From a checkpoint of a small mixture-of-experts model trained on Wikipedia.
Experts: 32 experts in each of 10 layers, 192 SwiGLU neurons an expert, 1 pick a token, a sigmoid router.
Below are experts of layer 8 (counted from 0) of a mixture-of-experts language model. Rows are named router (the router's row for the expert), gate (a neuron's input weights, with its number), up (a neuron's input weights, with its number), down (a neuron's output weights, with its number) and show model dimensions 120-159. Each number is 128 + 24 x the weight over its row's rms, rounded and kept within 0 to 255.
After each expert's rows: a language model's description of what the expert responds to. This comes from a sample of Wikipedia text that the model never trained on.

# expert 17
router [183 159  97 127 131 167 105 102 117 117 138 165 135 109  95 132 121 128 130 140  94 133 201 138 157 163 156 114 147 116 130 189  79 128 136 108 114 157 139 151]
gate0 [124 122 139 129  99  61 159 119  79 123 187 140  94 144 136 107 136 186 119 152 117 158 141 118 117  98 136 125  99 100 176 110 129 131 124 142 123 136 174 113]
up0 [101 130 123 149 118  98 119 119 126 120 137 149 102 129 131  84 135 130 125 155 110 130 145 105 135 130 115 171 164 127 117  81  98 127 101 185 145 138 143 124]
down0 [141 138 134 127 158 121 147 144 118  83 138 122 141 121 143 162  99 138 143 120 144 109 154 147 114  97 127 132 122 145 174 121 161  91 135  97  93 123 135 145]
gate1 [135 170 133 127 132  91 120 116 137 145 138 105 140 168 158  97 106 113 104 150 187  84 132  84 124 123 137 154 147 139 118 145 156 115  93 130 145 145 131 105]
up1 [102 113 144 150 141 112 115 164 106 112 116 138 129 118 177  80 165 125 109 114  85 143 110 121 134 106  99  88 166  76 121  76  88 134 169  76 101 146  92 118]
down1 [140 140 117 150 126 129 102  89 140 138 139 125 146 178 142 124 175 129 122 144 104 114 184 139 131 135 106 191 105 125 104 183  61 113 136 103 125 101 107 150]
gate2 [162 109  96 126  93 127 108 142 155  99 147 117 117 133  94 166 112 126 159  99 152 114 114 111 145 138  96 134  73 139 154 112 121 143 166 117 167 119 126  89]
up2 [ 94 110 141 136 134 124 122 129 114 124 103 132 152 142 142 147 151 166 123 129 123 120 140 125  87 140 117 117 139 143 129 136 132 114  97 178  90 127 135 127]
down2 [104 122 126  69 111 172 113 116 125 140 157 118 137 126 125 126  62 129 165 149 142 118 160 100 107 152  97  98 155 147 119 142 110 135 127 122 102 132 106 136]
gate3 [144 144  82 106 147 171 104 152 156  88 116 115 145 147 100 158 146  95  99  87 168 118 151 114 165 174 171  83  96 128 159 137 116 132 155 108 138 154 150 128]
up3 [142 136 156 120 142 162  99 166 139 125  74 110 127 137 104 129 125 107 130 128 155 141 107 101 112 138  97 119 114  81 136 141  80 128 122 136 119 155 142 141]
down3 [ 93 106 145 118  95  66 120 171 155 152 149 130 124 131 145 137 156 128 115 146 154 120  94 106 101 147 160 105 129 122 106 116 143 136 128 133 125 145 138 114]
gate4 [152 128 175 118 145 121 123 122 117 157 106 168 101 179 182  92 148 108  76 125 122 142 147 145 119 146 134 105 134 120 164 138 134 186  95 148 178 145 111  74]
up4 [119 115 111 143 107 107  99 139 133 155 122 125 144 109 112 111 131 127 121 143 147 125  91 135 147 175  78 138 138 136 104  93 163  85 165 133 120 162 148 186]
down4 [143 107 123 174 129 139 138 158  91 112 143 121 121 176  87 155 121 147  82 154 139 151 113 142 120 114 116 150 110 147 107 122 127 128 167 149 151 142 163 142]
gate5 [126 113 115 151 116 168 162 126 114 158 123 117 166 129 111 159 139 136 124 131 161 136 129 142 165 101  96 136 155  80 118 154 126 105 162 128  87 116 141 134]
up5 [144 139 154 142 159 110  83  95  95 140 149  91 177 160 164 109 190 161  79 178 106 144 128 122 109 122 121 137 126 126 147 131  55 146 109 118 117 133 116 128]
down5 [123 108 121 127 117  78 108 145 144 145 136 129 129 165 129 101 129 153 127 132 124 144  95  80  80 135 134 146  95 134 142 126  58  94 161 103 156  84 147  95]
What it handles: Romance particles, v- words. Name particles like de, la, du, van, di, plus the second piece of words after a single v or capital, like v-a-udeville, v-ib-raphonist.

# expert 5
router [129 153 104 133 156 135 150  79 122 122 160 149 139 132 165 164  90 109 103 143 101 105 168 135 131 144 174 138 119 126 120 147  92 112 160 155 126 135  87 129]
gate0 [120 151 146 177  86  92 160 135 100 143 115  77 119 128 155  89 150 147 151 178 110 115 129  62 128 111 115 150 134 134 109 127 104 129 116 146 138 113 107 157]
up0 [127 101 148 127 117 134  88 130 120 159 146 129 196 105 100 106  87  74 150 124 167 127 128 191 124  62 125 146 130 147 124 110 112 120 185 124 120 135 138 129]
down0 [148 132 140 117 123 145 121 109  94 118 107 144 137 133 114 136 101 127 120 164 122 130 166 110 161 169 133 118 144 120 137  62 148 100 110 149 114 135  89 129]
gate1 [105 153 105 177 119 126 125 115 132 109 105 103  95 105  96 120 114 126 134 125 131 125 121 134 125 126 156 138 146 143 123 149 103 155 112  90 167 128 164 137]
up1 [171 141 142 145  78 142 139 124 133 140 181 149 108 148 122 166 182 145 121 129 126 144 141  72 131 117 119 133 114 115 128 112 149 163 119 161 107 136 136 103]
down1 [117  99 127 121 137 119 131 129 143 131 100 116 105 108 113 144 157  98 147 123 137 146 223  98 129  94 160 114 128  92 120  98 109 149 103 112 131 131 154 102]
gate2 [100 101 114 143 170  83 120 132 139 118 130  80 111 135 175 165 100 121 166  69 142 135 105 121  96 138 117 142 131 161  90 114  74 141 120 157 161 131 133 122]
up2 [150 124 149 140 113 106 132 186  79 153 132 136 150 137 135 122 159 114 132 135 136 133 112 157 126  83  89  94 117 123 128 110 119 164 154 127 154  95 110 170]
down2 [150 123 112 124 150 164 113 103 151 123 121 138  98 122 132 177  94 156 139 167 129 105 186 141 125 130 126 175 116 135 120 192 103 129 108 145 131 112 115  93]
gate3 [114 110 118 150 122  97 144 143 135 130 144 121 127 171 148 117 133 125 121 118 152 129 112 106 128 156 152 131 111 146  85 106 138 146 138 138 115 166 163 158]
up3 [131 127 118 113 117 130  91 156 146 134 109 143 111 141 152 157 122  77 174 114 145 146 122 142 152 105 152 137 149 142 134 118 116 116 128 152 151 149 110 111]
down3 [138 185  97  93 166 103 166 111 123 145 160 135 111 104  87 139  89 149 131 161  91 127 158 158  81 109 104 168 107 101 127 131 148 124 155 135 142 100 108 125]
gate4 [ 97 131  85 167 163 141 139 129 109 107 155 121  97 135 116 155 131 173 137 116  78 111 137 127  87  91  89 147  97 123 151 124 184 157  90 146 110 128 127 118]
up4 [108 167 167 105 123 111 107 117 155 190 115  85 141 115 115 114 145 153 138  99  90 151 134 154 126 148  66 123 122 166 111 119 117 127 108 124  83 132 124 118]
down4 [114 120 146 110 172  97 136 137 138 110 114 119 111 135 109 120 141 123 123 107 166 169 110  97 155 136 181 106 148 159 108 149 134 109 147 113 172 133 150 174]
gate5 [153 125 103 139 103 159 110 132 144 156 141 121 127  95 122 141 102 131 131 103 187 119 123 119 118 118 163 111 138 133 136  91  75 118 104  84 142 113 112  99]
up5 [122 152 132 151 158  84 117 142 123 136 124 167 129 195 149 150 137 141 133 109  89 134 107 169 151 152 120  99 120 150 119  98 134 132 121 123 187 187 109 139]
down5 [150 132 122 123 154 127 138 134 147 148 151 142 143 103  83 136 164 115 146 132 118 141  95 139 111 123 146 127 141  96 133 156 155 171 111 149 153  86  87 136]
What it handles: Mid-word name pieces. Inner pieces of first names and surnames, and the digits in times and durations, such as Jer-em-y, 20:30, 4:39, John Andrett-i.

# expert 0
router [125 120 135  79 119 161 135 104 152 101 145 127 131  69 105  88  99 121 123  88 130 153 139 138  91 155 135 139 126  80 165 113 131 105 115 156 153 102 159 116]
gate0 [110 117  92 100 159 137 136  99 123 133 106 137 145 146 158 131 121 133 113 155 141  76 129 153 130 129 144  83  77 132 166 116 156 124 107  82 111 156 119 156]
up0 [145 134 122 176 135 126 144 172  97 157 117  90 118 150 145 125 140 119 126  96 114 196 104 142 120 131  92 128 144  99 116 104 119 126 144 153 130 106 160 159]
down0 [118 140 149 140 140 155  99 128 109 158 102 128  98  92 142 127 153 120 166 120 148 100 182 121 124  97 128 128 175 130 134  91 157  90  79 146 133 126 107 140]
gate1 [152  83 130 134  78 168 154 156 142 118 130 130 123 133 158 120 131 136 129 145 160 129 112 109  85 115 116 143 137  97 120 112 140 128 122 140 136 142 115 117]
up1 [127 129 114 149 175 127 159  93 123 136 121 122 123  95 163 153 123 135 129 140 124 109 131 150 141 119 121 173 144 161 136 102  94 133  98 174 115 142 129 125]
down1 [ 98 157 107 113 107  75 123 180 129 139 160  99 123 105 111 150 131 146 161 122 151 153 166 144 153 110 134 145 148 113 139 101 155 124 150 152 116 119  91  89]
gate2 [109 107  95  92 147 126 153 149 131 121 140 104 116 119 124 114 139  98 166 140 126  89 100 137 126 128 136 177 106 144 150 133 146  86 145 106 162  86 146 122]
up2 [117 115 154 124 160 111  94 102 133 128 139 140 109 132 155 138 126 181 114 118 120 162 109 108 176 115 133  94 116 104 106 136  92 133 112 175 121 135 115 101]
down2 [121 110 160 101 155 115 142 160 113 169 150 142 106 120 120 107 143 144 162 107 149 102 108  92  89 125  91  97 109 151  98 108 205 145 158  94 125 162 129 115]
gate3 [129  93 189 124 130 170 105 121 157 126 151  94 109 134 148 119 176 117 129 132 178 139 150 134 117 113 135 111 185 149  94 125 104 142  88 136 135 186 136 110]
up3 [ 79  65 114 149 119 132 114 116  97 138 101 130 111 169 128 152 130 101 156 125 121 142  95 129 154 114  96 125  85 134  99 135 147  91 131 149 132 140 140 166]
down3 [147 147 140 147 127 121 103 140 129  94 126 112 152 129 128 152 116 126 114 142 109 118 117 101 137 123 141  82 123 132 139 141 119 152 114 141 168 161 148  91]
gate4 [147  91 135 126 103  84  99 182 168 103 109 155 124 124 147 157 121 154 110 156 132 126 120 122 149 126 130 122 163 135 134 122 145 143 142  86  91 101 125 165]
up4 [132 126  99 130 153 118 133 154  77  92  93 147  82 145 136 143 192 106 162 144 107 164 167 168 160  96  80 173 108 114 145  99 138 101  88 138 144 100 112  74]
down4 [138  96 166  97 137 166 117 107 133 113 111 152 129  72 133 109 145 137 145  97 150 155 231 124 135 127 116 161 120 128  86 110 133 113 119 149 139 115  94 128]
gate5 [111 134 141 142 124 123  99 125 114 149 119 127 131 144 169 170  94 162 116 105 151 150 105 119 157 135 111 133 210 133 155 138  99 117 149 145 154 129 138 111]
up5 [120 104 127  73 138  79 136 142 136 150 148 131 146 145  88 107 122 128  95 114 135 139 117 141 120 116  94 140  89 122 120 109 160 141 113 142  95 148 166 123]
down5 [133 137 100 155 116 195 149 190 165 118 129  84 106 140 112 110 122 108 139 136 134  95 112 145 111 108 108 156 130 145 121 121 129 128 138  96  63 113 117 158]
What it handles: Mid-word fragments, table pipes. Word-internal pieces inside longer words such as ne-g-otiation, eth-n-ic, id-le, plus pipes, dashes and digits in tables and reference lists.

# expert 10
router [128 139 137 108 130 165 131 116 113 108 153 149 148  90 110 149 101 116 100 118 117  86 188  92 127 172 173 129 120 129 167 168 101 144 145 122 202 113 109 147]
gate0 [143 133 170 129 104  87 159 155 126 133 101 116 148 128 135 135 117 121 111 106 190 149 149 107 114 146 178 131 100 106 102 160 113 159 132 162  71 114  99 136]
up0 [115 137 106 149 115 115 112 143 184 155 116 143 163 166 137  85 136  87 118 134 174 111  97 161 194 111 102 106  96 122 107 127 154 150 131 141 113 111 139 101]
down0 [113  94 105  87  85 131 111  97 139 121 119 131  92  93 117 142 157 132 107 153 101 167 141 104 126 149 142 149 151 149  99 123 132  95 127 140 166 135  93 123]
gate1 [112 152 136 108 178  94 107 133 129 169  97 111 132 112  96 135 109  83 148  92 147  98 140 134 140 127 133 115 163 165 139 161 122 133 131 100 131 121 109 113]
up1 [143 119 140 109 123  96 136 134  92 125 109 156 172  99 153 164 125 152 121 145 125 154 107 102 142 131 180 142 136 114 119 156 137 113 128 120 107 101 156 131]
down1 [135 150 140 135 129 140 130 170 136 129  83 106 102 105 151 155 129 106 109 127 134 116 131 128 100 102 175 128 104 126 129 126 116 110 119 141 138 109 141 169]
gate2 [154 104 133 131 133 121 114 153 124 106 138 139 112 125 113 147 127 167  91  77 148 122  97  90 115 140 106 104 114 130  92 107 148 137 143 129 131 127 117 131]
up2 [103 152 160 160  69 120 121 147 188 146 146 102 112 135 150 137 142 145 196 116 108 122 136 142 134 125 123 128 142 145 119 150 126 113 114 138 144 148  99 101]
down2 [128 142 178 128 140 122 100 146 109 123 143 103  89 125 173 109 107 131 106 145 146 110 129 159 102 115 123  76 154  98 142  77 116 122 132 143  95 126 134 145]
gate3 [126 167 139  70 115 138 111 119 104 144  81 120 160 149 136 116 128  91 148 146 150 142 159 124 120 137 170 144 146 143 108 167 134  86 119 176 145 124  82 101]
up3 [122 102 139 118  92  94 141 146 103 102 114 109 105 137 132 137 113 110 124 153 123 116  75  95 146 140 127 147 102 122 114 159 119 147 126 188 124 144 108 108]
down3 [155 124  71 128 105 128 126 149 115 140  91 112 149 156  97 109 117 118 145 105  66 151  94 122 135 131 148 151 125 149 141 135 145 105  79 124 107 154 117 124]
gate4 [140 129 121 137 106 106 136 121 164 132  87 116 105 140 161 119 117 135  75 126 121 117 133 144  94 161  89 127 159 124  93 118 116 109 128 143 138 130 140 103]
up4 [124 120 146 152 136 115  83 157  91 147  74  87 159 141 144 147 149 136 139 140 119 156 107 116 149 129 118 185 154 160  72 131 156  98 136 135 101 166 160  96]
down4 [131 148 146  93 153 124  98 156 139 167 146 142 166 141 112 141  92 122 146 164 118 138  78 127 119 103 122 136 108 127 109 106 134 124 151 123 105 120 127 150]
gate5 [148  90 132 133 107 131 138 135 134 109 129 141 151 165 121 105 134 140 158 160 149 140 143 155  83 169 128 136  84 126 135  98 111 137  57 182 107 104 101 121]
up5 [ 88 131 139 175 151  92 110 114 126 172  97 128 145 133 168  97 149 158 136  99 142 147  93 165 126 128 131 122 185 156 102 119 116 147  94 111 127 122  93 129]
down5 [108 128 138 104 115 144 118 131 123 103 169 106 124 146 111 139 113 122 127 142 124 124 176 157 132 127 125 144 156 151 140 140 119 123 115 130  76 157  91 106]
What it handles: Surname endings and scores. Surname endings like -son, -man, -inson, -ić and names such as Jones, Smith; score dashes like 75–64; digits inside years.

# expert 22
router [118 138 127 127 127 112 170  72 145 138 130 163 125  98 120 137  74 151 123 102 116 121 154 110 130 110 152 104 132 104 129 134 112 118 151 103 130 121 130 119]
gate0 [118 115 122 114 156 123 141 123 144 131 126 124 129 143 151 117 129 147 127 160 122 120 132 116 146 173 199 108 158 109 143 105 157 165 139 117 178 136 100  86]
up0 [121 106 150 152 137  87 148 106 108 137  91  98 112 136 159 117 138 156 101 126 118  94 116 140 118 127 181 103 147 136 149 108 173 152 105 109 119 180 117 103]
down0 [136 116 112 152 107 155 102 121 111 120 114 107 144 139 114 104 129 108 118 120 146 116 132 115 128 166 144 150 165 127  74 115 144 129 130 144 134 133 143 102]
gate1 [139 100 107 122 147 162 146 120 140 120 156 156 134 147 136 161  68 127 113 180 101 135 120 127 135 124 105 152 123 159 127 116  92 127 128 129 129 104 111 147]
up1 [138 129 133 159 135 137  93 100 105 102 101 139 107 147 154 125 112 125 112 129 138 110 112  81  90 113 142 128 157 102 126 138 105 171  96  89 146 173 143  78]
down1 [168  89 120 109 147 156 120 131 176 103 133 119 160 124 112 127 115 111 105 112 145 133  94 120 136 139 115 157 159 113 156 158 126 150 129 143 130 122 124  80]
gate2 [163 114 140 101 107 162 106 144 105 118 128 121 181 125  95 127 136 139 155  82 143  86 132 127 106 141  97 105 126 112 112 130 102 155 107 154 157 123 131 135]
up2 [115 101 121 118 109 134 135 143  81 154 104 130  91 116  64 113  82 195 117 110 177 123 117 125 114 113  98 104 124 106 112 114 165 114 146 127 135 109 164 121]
down2 [146 120 134 123 126 139  89 119 150 152 127 139 142 105 169 130 101 118 124 124 117 114 184 136 110 111 117 144 136 147 100 110  99 142 131 117  99 141 133 149]
gate3 [132 124 169 135 137 114 169 109 106 134 169  98 129 132 120  84 140 119 100 126 176 152 124 123 124 109 135 108 116 134 124 117 166 115 147 150 138  97 109  87]
up3 [121 127 106 131 148  98  69 144 124  72 152 147  79 124 157 143 130 118 140 121 163 133 125 132 117  95 102 178 138 143  97 138 143 140 111 128 116 109 125 150]
down3 [131 146  86 142 131 133 114 153 115 131 153 107  98 126 113 150 144 103 159 119 153 138 173 125 177 130 109 117  94 156 117  76  73 109 106  93 118 146 146 129]
gate4 [130 110 153 116 155 122 101 130 142 161 159  99 136 131 110 143  86  94 122 116 106 142 151  95 135 140 133 143 152 110 154 142  95 126 156 166  96 122  97 142]
up4 [ 78 116 159 162 141 110 142 125 125 172 141 103 125 153 142 139  75 149 121 127 134 155 117  88  97 105 163 186 156 142 112  93 135 130 133 140  88 139 136 124]
down4 [105 128 142 150 131 104 140 131 137 165 148 128  98  87 151 132 121 147 122 108 142 158 121 124  99  90 172 130 108 140 107 125 172 120  99 126 150 107 116 161]
gate5 [120 108 125 146 139 118 124 110 116 102 123 143 137 144 123  88 196 128 111 117 125 110 140 129 134 122 138 121 144 149 134 150 150 139 170 103 180 107 132 158]
up5 [135 128 136 162 176 110 144 105 151 105 154 122 140 133 201 105 153 120 142 116 117 146 108 151 106 125 115 132 168 115 141  68 109 149 131 102 108 163 153 120]
down5 [151  98 173 103 175 106 126 102  93 103 139 130 116 132 108  96 118 141 134 135 129 123  87 140  75 160 125 115 110 122 140 153 159 154 145 163 135 110  67 140]
What it handles: Inner word syllables. Inner syllables of longer words like al-g-orithm, al-leg-ed, econom-, psych-, Tor-on-to, Ency-cl-opedia.

# expert 23
router [157 149 127  85  77 149 112 127 155 124 109 181 146  95 125  93  95  99 110  97 110  87 164 138 101 169 148  97 133 137 166 169  89 122 180 113 132 139 104 131]
gate0 [123 127 156 107 114 157 125 112 130 135 155 148 153 128 140 122 113 132 133 139 105  89 118 120 118 151 163 150 129 114 127 140 104  79 111 125  92 152  97 183]
up0 [126 170  98 122 142 124 124 143 108 142 109 141 123 160 132 145 136 139  97 136 134 125  94  98 115 152  82 100 118 145 162 115 174 145 125 127 115 129 110 101]
down0 [122 136 129 122 100 131 137  78 115 115 125 126 161 135 132 156 148 140 103  89 102 164  75 122 130 153 150 119 127 110 140 140 104 108 114 111 113 122 153 112]
gate1 [154 148 137 137 120 126 153 116 117 158  85 109 110 136 145 119 132 137 129 117 148 108 132  96 114  64 139 141 146 119 127  73 155 143 119 118 188 131 170 135]
up1 [127 112  98 142 132 121 157 117 135 145 159 106 122 166 150 123 145 109 151 138 139 133 112 119 130 105 154 163 142 145 125 102 124 149 124 121 122 112 148 169]
down1 [135 126  96 143 112 159 117 169 149 107  98 146 118 149 137 137 161 128 151 156 152 123 140 157 139 144 102 123 158 145 112 116 125  69 113 160 151 132 159 116]
gate2 [127 135 120 118 115 124 129 140 146 111 141 101 134 114  93 198 138 115 146 164 151 161 125 130 132 131 122 113 161 116 107 146 121 103 136 123 117 110 148 171]
up2 [101 113 147 112 126  67 107 129 135 159 139 123 120 186 111 122 140 131 117  96 152 151 110 131 165 123 150 133  95 130 130 113 143 124 177 105 138 146 148  91]
down2 [121 166 138 175 142 109 117 121 165 149 114 128  93 150 103  89 152 150 128 126 123 156 129 122 112 113 138 162 100 147 154 164 108 113 106 126 128 116 129 114]
gate3 [141 105 112 130 114 156 100 112 127 150 118 195 100 169 128  86 118 144 138 118 104 118  87 100 101  91 162 138  98 115  90 132 136 118 158  86  93 140 116 133]
up3 [116 103 174 121 147 105 101 109  94 145 151 113 135 116  95 131 198 151 122 144 126 149 142 102 128 121 114 152 116 113 123 152  93 190 151 134 130 154 130 146]
down3 [128 165 129 123 129 114 119 154 117 145 114 167 132 151 148 133 128 140 119 101 106 141  70 104  84 129 130  89 101 117 163 116  96 122 145 115 141 106 113 123]
gate4 [ 93  98 153 127 104 113 122 165 170  82  81 104 117 120 113 143  78 122 152 119 144 138 158 152 157 102 151 138 128  94 137  73 127 127 164 104 141 129 121 160]
up4 [145 127 133 141 126 140 105 116 139 133 143 171  93 125 122 129 130 142 105 138 121 111 101  90 126 122  96 148 158 132  93  93 100 111  75 127 105 126 168 179]
down4 [149 132 155 114 162 115 101 129 143 159 117 189 127 166 113 134 150 136 146 135 121 123  86  81 104 163 150  86 202 149 140 107 166 145 116 158 143 111 129 139]
gate5 [125 123 135 105 162 121 130 156 129 153 105 113  70 131 118 122 137 124 164 138 144 151 126 148 144  87 144 152 108 138 114 105 122 130 127 129 114 117 147 134]
up5 [123 155 138 144 144 137 157  91 163 163 123 163 114 133 134 129 122 139 111 172 132 133 100 117 121  85 109 143 155 119 104 111 145 150 109  93 158 132 111 130]
down5 [167 135 133 157 119 141 132 116 124  86 145 153 123 116 162 123 163 186 154 117 154 139 133 136 127 115 143 161 138 118 114 156 119 139  92 139 143 138 126 130]
What it handles: French elisions, football tables. Apostrophes after French d' and l', as in d'Éon, l'influence, plus nation codes and positions in football squad tables, like ITA, DF.

# expert 27
router [102 114 114  94 108 148 146 107 121 116 145 202 125 111 109 125 106 128 154 102 118 111 176 138  87 136 141 136 101 121 133 159 122 129 130  99 149 109 141 171]
gate0 [113 149 107 140  91 154 140 131 104 170 133 108 135 142 131 128 157 141 152 122 129  97 118 134 112  97 119  85 102  88  98 102 122 100 136 184 148 162 111 112]
up0 [124 144 139 119 118 142 154 131 124 143 107 135 107 149 151 162 117 143 142  76 169 133 127 112 103 131 127  99  93 127 126  93 152 146  89 147 114 119 183 163]
down0 [ 94 122 135 125 157 122 139 138 113 170 160 115 137 123 147 139 130 135 126 125 126  86 130 146 178 150 149 131 125 151 121 175  95 149 135 159 153 106 114  89]
gate1 [ 95 141 135 143 116 111 148 147 134 146 102 106 180 156 136 144 124 148 152 122 114 154 120 160 131 152 148 105 136  84 104 133  85 165 167 206  77 135 178 122]
up1 [158 135  84 109 139  86 119 164  90 140 148 161  92 132 134 139 129 153  94 165 121 107 115 135 117 128 156 184 158 120 138  85 155 148  96 138 149 102  98 108]
down1 [199 147 152 151 118  87 125 137 155 119 133  76 136 147  86 163 162 149 118 149 126 123 125 152 112 127 136  75 156 116 124 163 127 140  95  75 150 121 133 162]
gate2 [147 136 125 118 148 121 120 114 107 125 117 175 154 128 146 155 134 150 124 124 116 173 118  90  90 110 127 132 139 135 105 157  85 122 172 156 140 109 150 105]
up2 [162 164 136 160  99 157 117 149  80 128 106 142 148 127 153 163 135 125 148 133 153 109 100 141 132 134 132 158  85 143 151 138 118 128  95 133 106 133 111 137]
down2 [114 122 155 168 139 145 109  97 144 116 114 146 120 146 160 138 135 160 149 151 156 116  44 129 121 107 110 136 117 129 135 119 195 133 111 110 109 139 137 135]
gate3 [128 118  80 186 160 135 146 117 104 146 175 109 109 118 138 124 140 148 122 138  89 154 137 154 138 111 139 112 143 121 110  84 134  49 116  99 175 116 116 125]
up3 [136  85 111 146 121 116 108 167  96 124 172 123 157 139 169 115 158 148 121  94 173 142 116  98 123 133 130 131 145 145 143 157 144 129 136 127 106 107  96 145]
down3 [154 136 120  83 119 130  97 172 149 142 146 112  86 125 143  90 171 151 112 147  92 101  92 134 168 123 139 124 100 131 110 138 158 118  88 133 112 113 132 109]
gate4 [172 177 109 135 103 113 125 115 111 117 149 130 156 106  83 123 176 158 139 130 154 166 122 123  96 114 118 135 117 187 118 127 100 109 179 131 140 133 128  99]
up4 [140 118 140 166 125 153 125 169 105 108 138 136 138 132 108 152 120 102 150  89 133 125 145 135  93 116 128 143 126 156 162 120 149 145 137 151  97 142 160 173]
down4 [110  92 110 130 155 151 124 119 134 140 118 150 138 145 147  96 131  73 158 154 118  91 138 141 125 142 139 122 196 155 115 154 124 173 133  95  98 128  92 143]
gate5 [ 81  85 123 127 114 119 161 126 115 171 112 152  97 150 159 144 133 137 110 119 121 117 104 162 152 114 125 114  98 128 119 121 121 127  83 117 126 136 138 173]
up5 [140 106 146 170  75 119 149 136 127 156 110 113 115 143 126 138 144 146 137 139 100 162 121 163 116 121 106 122 181 111  80  85 103 122 128 107  96 149 129  97]
down5 [170 124 125 118 143 151 137 132 140 112 137 117 104 147  95 115 115 142 139  99 164 121  89 118 139 137 141 126 159 111 147 101 136 102 133 146 127 154  95 127]
What it handles: Bracket round and week numbers. Numbers and spaces in tournament and show table headers, such as Round of 16, Week 3, plus table separator lines.

# expert 4
router [129 108 127  97 142 168  95  93  84  96 138 174 108  91  98 171 143 155  97 130  99 119 155 100 146 133 149 145 139 139 134 168 131 103 151 115 142 139  95 128]
gate0 [128  99 132 157  90 136  81 128 108 146 129 151 141 159 119  78  73 108  97 132 114 130 108 148 175 105 129  80 139 104 178 117 141 139 138 150 169 104  99 120]
up0 [132 134 110  87 102 109 163 153 138 140 154 125 109 123 136 153 140 130 122 106 126 137 125 124  86 146  82 125 124 180 125 130 133 113 131 119 103 146 140 170]
down0 [ 97 159 132 117  58 175 163 131 131  85 145 104 140 101 150 148 106 157  96 151 114 131 161 102 169 156 124  89 110  99 127 158 132 106 157 121 114 116 114 124]
gate1 [111 137 148  97 112 147  93 119  97 122 192 185 148 144 108 164 142 116 152 159 114 103 145 112 142 152 124  99 132 157 140 136 121 109 150 132 136 109  93 132]
up1 [177 108 160 166 119 138 140  91 125 156 143 143 142 123 175 120 146 153 112  86 108 114  93 121  83 106 132 115 107 113 126 121 142 140  88 126 114 151 125 128]
down1 [128 124  79 109 103 107 136 111 117 155 140 127 101 120 130  96 164 190 135 138 138 149 172 168 131 152 100 115 136 134 157 123 134 108 118 116 124 103 103 158]
gate2 [142 127 102 122 117 109 118 176 134 124 166 116 121  82 165 144 161 157 118 141 128 132 111 171 119 151 146 110 122 145 141 136 152 162 111  90 126 162 112  99]
up2 [122 112 102 145 135  93 120 166 151 102 128 119 101 184 169  99 115 126 106 127 133 147 101 125 126 124 135 147 141  79 116 124  83 112 119 165 144 154  87 119]
down2 [164  92 160  90 132 116 140 131 110 116 125 151 128 118 103 105 164 118 143 100 158 100 122 124 124 109 100 137 151 101 137 128 114 164 166 184 134 135 112 111]
gate3 [131 158  70 147 166 121 124 132 121 115 118 114  90 118 159 141 137 155  87 116  65  61 122 119 180 122  97 127 135 115  89 121 147 150 186 133 123 154 129 116]
up3 [153 130 117 102 128 134 145 124 124 160 123 135 164 153 122 145 102 169 103 161 162 136  98 141 147 137  72 157 150  96 135 120 124 141 124 155 120 108 160 138]
down3 [105 122 164  93 123 152 102 159 168 102 120 138 132 149 136 102 138 161 111 138 122 131  66 139 146  65 159 127 161  90 130 144 139 135 154  99 158 111 115  85]
gate4 [113 125 124 133 122 149 134 104 160 112 111 146 113 142 167 112 142 150 124 156 151 126 123  81 103 139 125 111 116 145  85 135 115 134  76 134 121 169 171 164]
up4 [ 95 157 139 124 134 117 121 145 129  99  87  76  73 147 141 108 132 118 110 152 148 140 116 109 168 144  92 137 136 158  84 128 134 105 156 110 131 146 155 141]
down4 [134 118 112 132 121 133  76 169 160 114 116 131 111 151 119 127 130 106  97 144 157 120 114 132 102  95 127 157 115 108 112  70  96 110 183 121 136 138 138 146]
gate5 [124 125 146 100 154 118 125 158 119 119 193 147 162 132 114 152  93 145 176 123 122 127 124 133 104  89 103 132  98 122 120 177 123 125 141 132 100 114 162 150]
up5 [127 109 139 181 144 139 112  93 111 155 113 137  96 138 155 109 154 152 120 158 150 136 111 130 131 148 121 120 121 147 138 117 122 135 119 102 119 135 133  66]
down5 [138  92 139 120 103 130 113 152 148 150 133 153 194 114 166 136 137 114 154 119 140 129 100 106 157 109 166 112 132 148 122  82  91 151 139 120 135  95 121 111]
What it handles: Articles and mid-word pieces. Mostly the, his, its, a, $ and blank space before numbers, plus mid-word pieces like am-id, F-uk-uoka, am-b-ient.